config.yaml
num_hidden_layers: 10
hidden_size: 160
n_experts: 128
experts_per_token: 4
d_expert: 64
d_shared_expert: 128
hidden_act: "swiglu"
moe_layers: [0, 1, 2, 3, 4, 5, 6, 7, 8, 9]
router_score: "softmax"
normalize_top_k: false
routed_scale: 1.0
balance_loss: 0.0137
balance_bias: false
router_cosine_scale: 20.0
init_std_router: 0.00822
lr_router: 0.00114
vocab_size: 1149
norm: "rmsnorm"
norm_eps: 1e-06
tie_word_embeddings: true
optimizer: "adamw"
learning_rate: 0.00345
beta1: 0.9
beta2: 0.99
batch_tokens: 131072
max_seq_len: 512
train_tokens: 729800000
max_steps: 5568
dataset: "wikipedia_en"
Below are experts of layer 5 (counted from 0) of a mixture-of-experts language model. Rows are named router (the router's row for the expert), gate (a neuron's input weights, with its number), up (a neuron's input weights, with its number), down (a neuron's output weights, with its number) and show model dimensions 0-159. Each number is 200 + 40 x the weight over its row's rms, rounded and kept within 0 to 999.
After each expert's rows: a language model's description of what the expert responds to. This comes from a sample of Wikipedia text that the model never trained on.

# expert 47
router,251,138,227,148,196,267,190,166,147,208,230,173,243,173,199,252,87,190,302,207,166,228,279,192,175,212,220,232,255,196,268,183,223,244,219,220,189,180,134,200,228,239,196,161,185,259,196,158,222,129,149,209,189,188,195,223,192,232,178,156,209,204,125,173,195,193,107,200,236,176,191,215,215,223,246,113,153,206,159,242,145,201,220,236,220,259,208,181,204,184,152,252,227,196,211,153,251,157,221,261,227,209,236,115,217,217,199,282,174,207,175,184,290,127,158,217,216,231,181,199,252,198,259,137,203,184,147,222,213,218,216,239,167,275,208,152,199,157,226,195,132,216,222,146,177,237,273,291,248,218,219,207,165,264,214,167,203,173,241,183
gate3,206,168,256,219,204,177,232,170,193,186,242,277,155,181,225,225,208,159,230,175,208,213,160,197,156,163,227,223,136,146,269,184,204,193,197,125,209,221,217,172,187,181,161,176,270,145,165,137,148,221,208,180,129,179,149,167,121,177,228,175,187,230,169,187,164,221,179,248,228,184,212,114,219,234,144,203,169,187,140,232,114,175,201,241,174,171,198,208,183,287,214,134,184,209,165,220,255,213,187,144,124,237,249,178,116,190,247,210,244,205,196,173,168,185,230,244,178,218,223,293,202,249,169,187,155,133,208,191,283,226,196,144,123,213,181,204,198,254,150,219,202,119,289,221,133,131,107,221,152,211,192,182,196,137,144,190,176,218,210,212
up3,211,263,174,255,196,250,202,187,262,262,210,160,232,176,152,240,185,214,231,187,168,221,196,192,192,329,240,190,220,237,165,232,278,226,181,262,170,162,224,249,183,247,259,191,181,167,186,219,229,78,182,268,196,172,198,241,262,236,223,189,208,179,228,101,154,171,248,158,228,167,171,120,222,197,190,158,185,217,209,194,227,209,141,170,211,213,249,178,255,209,164,231,219,190,228,186,268,174,200,281,282,148,169,231,218,177,158,235,208,241,232,142,231,189,231,127,154,191,182,172,215,196,194,143,225,209,183,154,200,185,187,267,258,213,270,199,218,138,220,165,231,242,181,276,150,247,236,176,239,183,204,159,167,255,225,193,267,164,163,119
down3,251,170,267,157,196,230,213,163,276,227,77,172,272,175,170,145,250,204,190,161,273,162,147,170,165,206,277,241,202,240,212,239,225,212,223,228,213,209,200,272,219,168,216,173,206,310,154,162,218,206,200,209,167,156,188,164,230,236,193,174,167,181,126,145,255,255,237,285,252,134,232,200,227,251,141,224,188,190,185,204,206,197,239,206,239,186,214,254,203,200,182,157,152,212,189,174,247,219,190,198,190,175,216,239,162,261,74,256,171,199,212,236,194,165,109,248,199,271,195,136,194,183,175,228,240,213,163,243,199,188,182,222,220,225,153,275,169,175,200,220,236,212,191,218,256,241,232,199,264,223,203,100,237,174,248,207,184,200,229,192
Description: Second pieces after initials. Word pieces following an opening letter or two, e.g. W-om-an, W-as, O-cc-upations, Th-om, and some table pipes.

# expert 0
router,136,200,249,164,197,232,226,179,218,230,120,196,108,241,235,161,252,185,178,143,218,177,174,173,213,128,124,268,165,197,210,187,211,141,279,170,183,184,258,218,215,184,240,177,204,242,200,179,226,201,159,185,266,232,234,211,201,178,267,242,192,152,142,157,191,259,217,190,181,238,228,146,208,168,185,249,169,167,200,159,105,209,163,244,185,218,250,210,238,94,224,215,294,117,251,266,184,156,186,206,191,182,205,198,239,252,151,185,159,233,216,220,181,181,288,199,182,247,283,189,176,181,109,221,170,205,184,183,94,187,193,239,233,204,167,230,198,237,234,188,172,185,204,123,202,204,180,139,112,186,212,174,206,186,264,210,234,216,217,221
gate2,229,150,215,217,236,170,197,116,207,190,201,206,183,256,159,230,168,230,200,181,209,176,219,161,206,216,164,120,181,203,100,198,204,226,205,227,211,234,240,165,205,115,200,197,204,66,229,189,202,236,133,268,191,189,153,179,158,133,132,159,196,188,209,186,161,259,235,178,115,205,247,230,165,220,143,255,240,185,179,174,164,160,123,218,229,118,253,136,203,175,180,240,205,203,182,268,96,160,232,142,184,225,240,160,135,158,309,194,202,181,176,184,209,287,225,204,265,168,155,184,187,193,189,232,180,243,238,169,168,204,175,166,220,236,218,106,255,209,203,246,175,154,235,190,235,163,186,187,173,196,212,207,173,255,178,193,237,200,164,168
up2,198,212,202,158,254,124,237,159,203,236,211,193,221,202,204,197,218,250,208,203,220,223,211,97,137,179,209,147,218,264,110,227,212,214,211,143,194,126,195,119,168,194,198,195,237,137,190,152,190,237,180,284,137,221,193,197,159,125,113,160,184,179,205,175,193,208,153,164,211,173,242,211,181,219,171,242,256,209,194,164,150,104,135,214,287,121,204,195,196,199,152,237,166,172,206,254,134,180,261,175,123,232,252,206,121,255,298,234,224,199,207,187,162,215,168,230,225,175,141,220,150,250,165,239,191,224,145,183,201,212,166,233,208,210,223,149,268,230,191,215,205,183,220,227,231,174,122,178,170,152,188,226,167,248,140,232,226,236,164,202
down2,192,200,239,124,148,235,170,290,235,217,199,221,197,227,229,146,200,261,149,269,245,243,217,268,212,156,231,217,251,148,223,217,220,201,187,291,155,245,169,97,226,185,250,159,124,191,185,215,261,226,256,165,256,181,214,218,173,214,253,242,182,231,212,186,212,190,193,227,136,162,246,254,200,183,170,205,177,208,173,264,256,188,234,214,140,211,156,158,255,150,249,239,185,267,178,191,164,240,229,245,244,217,270,167,105,233,183,181,179,191,180,247,241,223,216,218,157,245,159,220,241,172,209,290,248,187,171,188,233,205,189,269,246,222,263,147,177,224,89,174,194,235,220,146,195,213,173,259,218,232,239,187,174,223,147,154,206,223,203,220
Description: Mid-word on, ition pieces. Word-internal fragments like on, ition, ject, duc, v inside longer words and names, as in Dormition, deconstruction, Toronto, projects, Chevrolet.

# expert 30
router,189,103,221,175,203,221,204,152,166,216,204,144,218,215,232,196,190,210,132,189,163,199,166,197,264,246,225,226,153,257,167,213,245,228,185,234,248,244,195,191,119,218,208,250,200,185,218,245,190,162,225,259,168,258,173,176,170,260,148,219,187,157,236,177,160,197,292,201,175,214,289,177,245,156,263,198,118,135,153,172,186,142,165,195,152,189,216,188,174,197,227,216,155,242,133,177,252,267,178,227,288,288,236,184,206,193,277,200,252,169,300,260,175,181,211,208,233,234,213,183,145,159,254,163,188,201,212,189,138,165,197,115,246,190,155,178,215,241,214,180,196,181,166,220,214,318,195,230,209,152,243,161,250,179,221,180,175,165,181,243
gate5,198,187,237,195,240,211,188,220,224,174,221,159,250,224,273,181,261,147,144,163,152,260,155,204,233,152,183,228,138,238,172,224,141,281,284,206,147,181,203,199,189,295,210,164,163,255,235,238,160,217,202,172,138,244,216,210,219,195,109,260,226,169,215,221,266,236,155,274,170,199,197,152,148,196,152,194,200,217,164,171,231,259,136,147,209,229,230,155,205,221,188,171,216,179,217,178,190,148,173,147,101,233,217,176,208,203,196,160,207,129,226,202,185,205,224,224,153,223,180,150,212,159,167,229,206,233,193,201,217,185,155,216,162,221,239,190,150,176,203,155,185,161,260,112,188,131,206,157,72,164,199,185,217,188,242,224,168,210,279,301
up5,54,219,137,179,176,188,199,207,169,192,172,233,184,206,243,154,208,280,257,218,193,155,156,200,155,99,221,160,211,208,231,179,260,179,159,223,205,210,195,117,270,107,156,183,238,139,198,166,198,214,173,176,242,244,163,151,115,215,231,164,188,234,196,157,203,208,195,187,173,179,198,260,210,207,217,217,225,211,189,250,115,219,217,197,218,121,179,201,133,201,227,206,161,240,210,193,206,230,273,175,259,142,214,266,171,254,220,197,237,252,180,230,164,183,132,202,244,201,236,286,170,222,250,253,217,191,208,268,204,210,265,228,230,152,208,261,216,223,224,223,172,260,201,259,217,228,145,199,199,196,234,159,170,173,211,127,192,288,171,162
down5,169,224,184,204,208,190,158,173,203,178,192,189,179,264,134,216,200,282,124,184,154,200,202,152,203,254,220,230,216,89,233,249,278,201,149,197,227,133,218,215,192,170,179,178,188,216,160,225,256,162,269,186,222,213,184,194,180,161,209,210,238,153,203,181,173,157,168,204,208,182,211,170,146,173,216,185,208,189,216,166,217,153,242,192,235,256,138,145,267,213,196,153,144,227,255,207,154,219,246,233,186,216,194,154,142,286,159,246,272,187,159,283,177,194,175,192,229,153,257,247,223,185,186,222,215,194,237,267,163,197,119,224,304,200,150,184,304,184,199,205,206,184,212,163,204,286,198,151,186,159,267,239,196,186,331,230,182,174,236,168
Description: ot pieces and spaces. The piece ot inside words (Not, guillemot, potential, locomotive), plus bare space tokens before numbers in table cells.

# expert 29
router,227,151,183,208,200,204,154,194,186,193,182,135,141,232,216,167,169,169,192,251,194,221,201,210,202,157,213,237,231,206,227,185,205,235,199,225,176,192,257,161,244,213,285,206,253,146,244,141,247,246,148,232,235,178,213,233,194,209,233,261,218,171,245,194,209,222,215,234,224,164,212,236,171,229,209,185,152,265,215,183,262,200,216,156,257,228,241,178,237,170,168,216,176,223,267,178,192,238,174,273,154,204,261,65,168,175,113,136,123,229,180,240,301,184,202,179,202,235,234,104,231,264,206,153,162,195,228,125,246,273,133,199,209,263,147,260,195,181,207,191,235,249,208,249,244,128,269,218,230,199,204,179,228,220,114,193,155,189,234,216
gate4,217,193,257,248,228,232,238,79,296,144,208,154,225,142,162,260,236,196,152,205,201,172,221,255,224,217,149,174,223,204,193,175,225,196,236,175,174,164,196,193,236,184,213,210,208,182,177,163,191,186,179,189,106,157,273,191,172,150,250,279,248,180,218,271,118,210,180,152,234,198,220,173,270,257,250,278,230,158,105,151,161,131,215,206,138,182,180,238,199,205,177,184,183,197,185,184,226,230,196,167,154,236,157,206,236,176,248,273,255,151,249,261,190,207,218,205,132,233,247,177,250,108,194,231,242,239,245,172,161,202,214,175,179,220,255,226,167,184,211,236,236,234,210,153,157,207,202,240,207,187,194,133,218,204,185,159,285,179,264,212
up4,160,173,171,183,158,275,177,184,166,194,222,238,203,162,164,242,203,183,132,238,237,164,214,245,118,181,211,164,134,204,197,239,116,231,210,196,256,160,201,182,247,184,186,210,249,213,148,209,176,168,209,141,235,186,209,264,124,175,208,166,211,137,203,177,203,154,255,202,193,219,200,149,160,154,246,195,267,161,246,243,163,176,195,266,103,219,174,147,245,165,199,188,258,155,168,217,171,154,234,204,165,76,240,188,155,280,257,174,292,174,188,181,208,149,214,199,226,175,256,179,169,214,143,184,205,136,239,200,134,217,208,149,184,220,191,211,187,251,194,208,179,246,204,139,225,211,224,244,193,223,175,138,237,313,156,218,148,142,186,154
down4,220,182,235,166,153,210,89,190,227,269,224,252,190,184,196,166,216,152,236,201,201,212,175,167,222,155,214,173,222,157,219,196,154,231,232,242,112,217,263,207,222,186,111,165,281,143,204,212,238,121,214,232,237,214,154,186,201,196,202,97,235,259,164,237,244,195,134,242,200,269,199,225,173,195,185,247,258,191,186,178,249,93,240,222,160,133,262,248,221,142,191,161,282,130,226,195,173,154,212,176,235,175,201,177,173,181,233,148,215,197,229,224,228,204,169,215,207,214,229,155,194,235,177,202,231,275,185,203,192,147,148,238,187,138,186,164,140,253,231,162,143,209,142,149,219,224,261,174,187,169,102,233,209,181,155,198,200,196,207,136
Description: Letter c and cell spaces. The letter c inside words like discover, discourse, Francis, Francine, and bare space tokens after table pipes before numbers.

# expert 21
router,207,145,201,239,194,238,163,233,214,172,245,228,144,260,157,206,278,216,190,180,175,197,194,213,174,146,232,178,186,236,220,154,211,246,196,150,192,212,206,245,227,292,262,235,228,223,251,165,202,210,107,239,168,168,148,256,207,232,131,221,197,152,217,186,193,173,192,179,156,209,280,204,249,164,176,216,207,184,209,240,155,221,179,225,264,141,246,289,195,236,175,146,263,179,120,213,191,196,165,240,259,136,220,186,174,234,152,150,347,206,234,174,239,200,142,240,193,219,177,207,239,165,132,143,187,203,246,257,182,141,165,179,209,226,321,219,146,250,168,169,196,183,239,230,172,122,157,213,193,225,219,205,238,175,211,156,194,227,196,187
gate0,241,245,213,198,268,166,209,187,128,198,217,236,155,220,232,190,225,187,146,229,197,231,222,241,223,189,222,221,229,234,167,184,156,239,198,167,214,138,186,207,169,170,120,225,281,252,260,201,150,262,240,206,182,251,232,193,161,235,182,275,254,262,174,243,200,179,230,212,192,218,119,210,168,187,191,213,125,186,123,186,183,182,140,218,224,218,193,176,168,167,187,209,239,159,247,228,220,261,240,190,210,212,228,196,313,212,163,233,191,184,221,225,174,180,214,320,299,143,187,147,215,100,179,270,227,143,148,217,213,166,200,187,209,201,215,207,200,191,221,228,153,163,244,230,172,167,110,190,124,229,253,198,180,288,193,253,135,236,240,169
up0,265,234,286,182,210,196,181,141,182,211,253,245,145,204,227,199,267,171,173,282,238,227,248,250,207,210,229,254,235,232,201,148,208,220,136,205,246,139,179,195,258,184,176,190,287,236,244,179,223,249,199,190,176,145,196,189,192,265,175,214,242,261,233,228,183,174,217,204,183,193,177,189,193,160,223,169,162,186,94,238,198,216,153,197,160,203,109,246,215,197,218,199,244,180,196,187,244,230,245,217,181,153,153,173,299,192,101,201,189,146,250,201,213,175,166,264,207,229,236,163,266,161,175,246,220,154,128,249,152,185,178,151,212,244,258,232,208,193,222,228,144,181,159,267,137,177,154,149,188,236,217,192,238,241,213,258,98,249,192,228
down0,190,219,215,196,201,273,205,220,268,257,147,195,172,176,186,244,203,198,232,234,294,323,124,171,187,260,151,168,187,171,221,178,170,240,115,283,246,184,255,227,289,131,258,207,199,275,223,189,249,303,253,159,173,219,259,192,186,220,127,157,132,180,201,167,134,182,265,185,174,230,224,167,172,129,126,199,191,251,245,204,203,210,195,190,206,197,241,189,221,188,212,217,310,209,184,186,134,158,245,213,196,165,229,243,239,152,209,258,231,220,188,171,214,177,165,172,206,186,221,169,239,246,195,245,277,158,190,151,210,230,204,145,222,206,246,127,131,222,203,217,221,172,189,209,236,185,174,215,191,217,192,195,156,179,202,217,194,215,164,182
Description: Capitals starting names. Capital-letter word starts, above all U in Uganda, Ullensaker and US/United States, plus month names, inter, and the ory in Category.

# expert 33
router,178,189,177,282,190,215,219,192,214,182,232,201,149,169,238,261,161,230,250,298,221,212,187,214,206,258,248,218,224,237,207,118,235,289,196,208,204,154,204,181,189,210,287,163,245,225,148,240,188,142,131,184,209,153,261,228,167,220,189,186,241,244,274,238,200,240,210,161,212,179,205,126,144,190,214,130,165,162,221,175,206,298,186,230,165,247,126,168,210,274,188,236,175,169,232,266,189,168,164,216,285,185,213,191,172,237,130,237,204,183,198,155,217,272,153,217,254,252,189,235,191,188,178,169,287,220,284,179,261,213,147,200,156,226,202,143,217,166,253,225,232,199,236,222,197,136,143,183,213,268,222,201,195,132,225,181,244,176,206,222
gate2,209,242,226,184,232,168,169,230,166,131,184,156,232,126,171,191,256,202,174,222,226,125,223,168,244,187,235,175,224,124,224,224,175,176,234,148,191,156,206,252,183,130,171,171,229,127,128,203,153,208,222,281,257,129,283,226,177,211,225,141,126,135,187,224,239,229,207,140,225,242,207,211,265,163,266,190,236,268,223,273,196,162,193,134,205,207,261,161,227,155,193,247,195,196,167,146,147,229,182,180,215,198,144,193,139,172,161,228,209,207,172,207,240,178,165,246,223,214,295,151,201,219,227,205,196,139,157,207,224,297,215,204,234,143,182,188,237,169,188,260,183,175,223,174,203,233,152,145,252,230,235,250,127,216,156,184,188,269,237,214
up2,258,149,196,145,190,186,210,162,160,199,161,201,260,186,219,245,226,194,197,171,274,140,218,205,210,191,164,217,195,159,247,234,238,244,219,215,195,209,133,78,219,235,200,129,239,221,224,301,186,177,193,228,236,223,158,185,191,187,214,168,198,136,233,221,181,212,221,195,226,177,218,210,150,239,152,228,222,248,155,132,152,224,185,183,121,167,165,116,116,215,189,174,192,230,199,193,324,197,163,162,138,260,187,188,202,247,197,241,257,193,273,211,168,124,150,189,222,161,203,116,123,220,179,214,165,189,180,181,179,141,205,199,208,220,239,207,169,165,235,253,239,210,231,209,182,246,217,284,133,243,271,174,236,248,155,251,141,211,223,218
down2,174,231,242,140,293,167,217,243,280,121,216,267,224,208,233,184,154,209,212,183,232,212,122,269,174,157,212,177,194,194,255,254,187,193,216,177,187,232,195,247,273,156,234,224,187,233,244,190,236,225,256,239,231,218,252,233,188,178,162,156,223,206,219,225,123,227,204,173,173,222,178,197,205,148,143,193,208,143,232,135,190,213,141,197,226,184,198,269,161,214,248,235,179,154,162,196,143,165,243,156,142,225,205,218,216,212,178,202,228,258,232,229,219,253,242,197,120,190,187,213,208,253,167,296,124,159,173,83,208,256,292,214,246,212,123,218,208,193,196,165,206,145,244,189,202,266,194,145,178,249,244,253,164,190,255,199,205,155,149,199
Description: Symbols, United, f. Symbols and spaces in tables before €, ±, ∅, bullets and carets, the word United before States/Kingdom, and the letter f.

# expert 50
router,125,193,209,113,201,203,212,267,189,191,205,196,150,247,295,185,209,259,231,235,199,172,222,164,177,198,164,192,212,226,239,145,192,210,210,152,302,125,186,182,257,161,252,110,167,254,190,160,218,211,137,201,233,166,150,246,243,220,256,135,245,266,198,254,168,149,241,204,233,109,198,249,253,227,203,173,204,189,180,208,273,228,232,233,179,309,182,178,197,219,228,154,262,196,218,214,214,209,185,186,154,197,188,301,222,255,239,237,234,197,153,197,204,188,205,282,162,202,213,178,219,191,233,193,162,231,228,224,167,251,178,144,196,185,151,200,173,211,264,170,146,102,174,263,219,187,183,225,160,167,135,167,237,228,221,207,212,233,145,201
gate0,261,190,237,218,194,186,177,253,158,166,241,199,206,115,223,153,307,168,227,220,272,189,220,174,185,212,153,208,193,264,135,186,233,240,183,269,187,248,183,187,231,226,130,210,228,156,197,163,254,137,216,201,191,249,194,137,184,163,179,220,197,159,162,168,191,173,117,188,230,261,251,160,219,212,246,182,195,157,167,247,163,211,205,179,194,151,177,203,208,223,190,296,162,192,83,186,240,186,190,121,176,250,233,178,124,173,117,195,210,232,176,214,200,228,263,220,196,184,118,292,232,193,203,191,143,109,200,144,225,222,305,189,183,173,190,180,183,231,161,224,203,210,224,188,146,172,235,172,161,216,160,164,207,232,206,203,204,234,273,264
up0,161,184,201,172,192,176,242,166,233,224,184,201,261,196,140,183,203,166,155,168,142,123,197,227,296,209,248,169,131,176,226,261,184,113,188,170,180,142,214,229,115,142,222,223,135,234,166,288,146,207,206,202,188,195,221,214,169,175,195,249,155,213,217,179,203,199,280,237,141,216,177,235,148,163,148,234,221,185,242,225,227,153,158,240,198,203,242,137,157,172,195,181,193,217,291,194,96,140,155,224,150,188,226,195,278,215,220,177,186,165,182,220,171,173,165,178,236,166,195,143,217,194,183,177,256,265,192,264,213,157,166,237,223,244,199,162,257,189,236,174,179,267,224,250,256,216,114,254,269,186,252,186,223,160,223,258,200,193,175,136
down0,226,177,198,129,218,189,271,182,213,147,207,290,196,195,142,240,193,170,216,221,241,233,148,185,220,246,170,235,200,179,163,220,194,223,271,137,186,215,206,252,214,159,166,196,168,221,88,139,235,265,268,159,199,191,208,173,167,161,135,206,183,207,241,259,183,193,259,150,265,227,174,230,185,211,226,203,183,172,276,240,217,172,196,195,96,188,189,231,194,184,194,196,168,155,204,146,204,188,271,250,211,176,223,153,202,191,220,222,264,213,178,160,212,195,295,226,185,216,191,206,212,145,203,218,164,188,255,186,62,267,161,188,211,240,196,136,215,249,195,177,228,167,245,148,153,273,203,145,230,83,172,213,179,144,243,152,172,187,225,194
Description: Sports and name starts. Word starts play, Fran, All, For, Will, pro in sports career text, as in promotion play-offs, San Francisco, player, Allsvenskan.

# expert 24
router,246,206,216,264,197,223,184,226,216,126,256,240,226,224,120,197,203,182,205,152,256,188,145,287,112,211,164,193,220,92,208,261,137,218,207,249,147,265,211,170,221,140,216,177,171,248,279,190,251,246,178,312,180,155,192,159,228,208,208,165,207,201,196,156,184,169,196,189,242,226,243,196,230,203,187,224,237,222,230,213,218,135,237,221,216,180,130,177,121,197,179,187,258,126,103,223,146,169,274,175,200,178,203,186,225,230,206,187,160,189,253,245,266,221,229,176,135,181,231,231,222,229,223,170,223,193,188,253,163,198,235,235,146,176,202,190,196,259,198,207,241,206,224,105,170,159,143,134,227,119,188,138,205,197,220,200,233,179,197,225
gate6,188,136,207,144,228,152,314,177,161,223,240,215,229,228,256,193,257,70,200,196,186,310,218,183,233,201,227,229,226,208,240,141,193,161,207,189,203,136,136,273,254,153,226,171,213,219,197,164,146,208,143,183,168,144,231,215,179,153,204,317,221,157,189,169,206,237,215,227,120,198,204,136,205,201,172,227,248,177,153,133,209,212,196,207,192,169,176,257,210,225,237,201,305,244,233,184,182,228,219,231,175,235,177,216,247,245,224,232,210,189,244,236,205,206,237,236,161,236,157,152,174,217,223,140,164,162,207,165,253,194,193,175,151,172,292,271,175,204,194,169,224,256,229,128,153,204,149,236,182,229,167,252,210,218,167,239,219,167,208,201
up6,190,174,218,204,211,125,217,245,220,189,253,173,265,228,208,138,260,150,196,205,250,277,218,211,170,213,202,257,238,218,234,198,186,147,251,237,173,185,208,231,284,194,224,183,199,134,248,153,113,234,155,220,151,164,191,164,190,181,243,247,168,172,185,189,191,270,229,202,187,233,243,139,216,271,187,244,216,196,205,179,155,201,185,199,292,232,186,220,138,153,156,228,255,202,171,181,173,183,212,195,127,251,189,175,244,179,252,202,190,171,234,256,260,196,228,227,141,232,195,149,181,230,211,138,143,188,220,154,210,175,257,157,137,178,276,202,102,213,208,219,220,218,246,134,214,205,131,272,258,231,237,242,259,260,171,268,202,181,287,155
down6,237,177,185,220,216,174,240,222,201,211,205,213,188,154,248,202,270,276,154,174,189,183,288,191,207,213,223,235,202,222,203,130,175,192,168,248,247,205,249,261,224,187,119,257,189,181,191,175,143,183,242,261,198,200,128,252,69,182,160,124,244,261,158,218,237,210,235,205,133,154,155,162,160,219,202,190,180,163,209,237,125,195,225,164,199,238,197,189,221,232,195,194,255,274,229,154,199,170,206,268,154,236,272,184,191,230,216,255,144,300,123,212,199,154,180,192,221,254,190,230,194,140,166,164,171,232,169,249,196,161,212,213,234,266,195,295,169,214,255,167,208,247,242,172,151,226,240,224,211,178,176,129,242,249,190,144,191,194,218,188
Description: Vowel-led suffix pieces. Word-final pieces like io, ade, ace, ation, ence, ren, ure after a stem, as in Pliocene, Pradeep, displacement, French, doctorate.

# expert 9
router,199,217,235,182,197,123,158,185,183,192,195,171,178,259,196,179,215,243,139,189,190,100,232,199,219,116,222,241,229,166,171,227,306,242,240,265,186,228,242,185,202,156,207,255,201,196,185,148,215,254,249,202,280,279,148,206,114,219,217,166,172,160,161,215,217,154,174,182,185,171,287,302,220,142,177,278,240,130,202,256,185,207,187,209,260,120,223,227,140,168,208,236,195,151,203,202,214,172,237,272,153,116,199,230,168,164,145,229,177,222,225,160,181,196,246,157,190,170,255,272,185,176,244,171,166,152,133,213,150,198,226,230,175,166,166,215,173,165,186,165,178,189,227,179,239,166,243,186,191,150,243,215,223,261,188,233,198,244,227,158
gate2,149,220,146,261,193,180,151,221,189,164,174,172,231,170,244,186,182,170,165,176,174,237,219,231,243,258,216,177,229,156,173,234,187,215,149,164,147,272,225,207,251,210,256,153,203,230,208,237,245,182,237,241,154,192,273,195,212,178,251,159,261,163,182,220,99,162,321,188,291,193,199,235,146,216,117,236,235,257,202,144,221,165,205,183,218,191,215,232,262,233,212,145,273,210,205,236,220,254,199,204,282,208,142,226,189,201,193,273,159,162,260,302,144,251,184,192,89,139,231,195,187,175,241,258,220,145,226,213,199,205,211,177,228,221,202,221,144,215,188,222,178,197,175,203,204,200,253,205,169,231,205,156,231,248,158,231,166,152,196,130
up2,225,232,228,147,222,254,209,197,227,273,309,245,195,194,176,184,249,190,193,206,218,169,218,152,147,171,197,184,202,261,193,183,216,196,255,228,279,197,166,207,155,199,190,269,246,167,224,126,191,166,156,213,224,182,159,192,193,205,174,227,139,235,226,183,232,179,95,177,70,177,185,133,252,188,264,226,165,212,210,223,158,209,217,182,174,221,183,133,196,188,163,239,95,184,231,233,186,211,163,170,100,199,283,194,215,198,214,209,226,270,206,102,159,148,202,205,301,235,163,192,205,197,190,127,144,210,188,173,205,215,228,213,207,237,205,140,196,215,206,229,167,197,164,244,180,226,218,238,232,173,174,239,116,164,236,124,236,253,202,236
down2,125,173,222,212,236,220,231,166,241,274,136,250,234,247,216,246,166,234,173,194,275,262,232,220,233,179,137,252,162,290,242,161,246,245,219,230,178,147,200,193,193,206,179,175,180,181,123,236,203,297,148,96,202,226,208,200,192,166,167,223,272,222,204,241,210,259,233,179,262,198,225,219,196,220,150,169,305,143,110,207,223,196,185,126,212,195,158,209,169,163,224,171,216,211,183,238,258,279,192,249,229,244,150,199,206,246,220,151,205,163,174,235,220,194,153,225,160,163,257,148,196,240,220,139,235,206,201,208,213,219,232,268,112,227,213,132,120,184,189,191,211,135,223,210,156,182,206,243,216,203,244,173,183,207,166,205,151,197,240,198
Description: Name-ending syllables. Final syllables of surnames, given names and place names such as Hedge-, Helge, Lexington, Sullivan, Ranch, plus the verb piece gan in began.

# expert 10
router,258,169,204,154,189,123,227,159,239,243,220,213,192,229,193,189,239,227,87,178,271,197,233,255,166,240,213,208,241,210,162,220,167,226,205,183,166,254,131,242,233,214,181,208,227,151,215,233,225,177,202,232,206,198,215,195,198,258,111,243,211,179,212,216,253,217,179,167,298,194,229,132,239,231,212,248,209,177,207,161,198,206,150,192,250,171,286,161,279,230,215,135,244,181,204,128,167,197,278,235,119,196,215,116,200,126,296,251,239,219,123,208,235,117,231,205,180,205,215,98,203,206,204,193,125,228,190,171,261,158,262,216,207,181,211,207,213,214,140,194,202,237,191,220,228,283,179,170,201,222,187,200,260,238,171,212,174,169,194,187
gate4,148,277,261,225,216,162,227,155,205,192,179,214,189,213,260,246,158,215,214,219,171,189,201,216,208,228,215,162,220,182,163,177,210,226,296,202,153,195,214,199,158,209,229,175,161,175,173,142,61,209,297,198,203,249,234,204,214,140,185,225,155,202,156,185,201,206,129,234,148,180,248,162,245,161,168,234,198,239,130,192,229,297,214,226,177,128,263,235,230,196,213,299,185,259,195,199,271,238,245,214,151,140,179,194,139,208,170,232,199,171,246,166,145,201,186,168,214,164,171,172,155,215,128,187,187,183,181,240,173,187,208,245,209,150,194,185,216,119,135,173,195,209,253,143,160,127,246,174,160,124,188,165,184,194,200,175,234,274,225,269
up4,175,254,199,216,161,216,165,146,213,210,147,149,250,140,239,135,198,230,208,257,235,186,261,212,206,244,209,170,203,101,151,175,196,165,198,200,254,186,122,172,175,222,179,185,198,203,128,233,115,123,191,174,161,189,274,164,167,188,254,205,218,209,156,193,175,147,117,186,197,253,252,235,194,247,190,186,252,175,214,135,227,155,311,178,187,202,227,191,226,283,156,230,214,149,196,151,239,212,163,227,178,231,198,188,115,175,226,237,231,98,231,252,199,242,196,157,181,204,191,178,241,191,185,196,149,219,197,151,193,272,157,235,192,201,164,250,236,210,196,242,193,259,265,235,117,201,160,245,190,268,149,202,205,221,145,167,133,166,198,235
down4,245,195,250,163,155,218,139,194,121,232,202,182,206,213,190,218,158,215,171,220,132,219,147,215,195,109,221,209,214,169,217,274,200,206,228,218,254,173,209,213,219,214,225,165,214,127,188,194,192,208,213,178,153,161,143,215,188,322,273,203,278,189,174,229,173,163,137,260,239,253,162,221,230,200,95,223,244,220,181,185,245,193,180,220,214,196,154,213,162,201,164,182,221,222,134,165,140,254,192,262,185,167,241,169,178,137,275,143,191,237,226,174,225,132,173,275,190,259,227,188,206,221,300,163,204,175,202,248,169,151,139,168,138,241,255,138,196,168,183,132,144,169,207,141,246,253,250,181,201,183,226,243,222,176,165,242,180,213,202,148
Description: Mid-word letter pairs. Short vowel-consonant pieces inside names and foreign words, mostly Romance or Greek, such as Franc-is, Andre-as, Ep-is-ode, ind-ep-endence.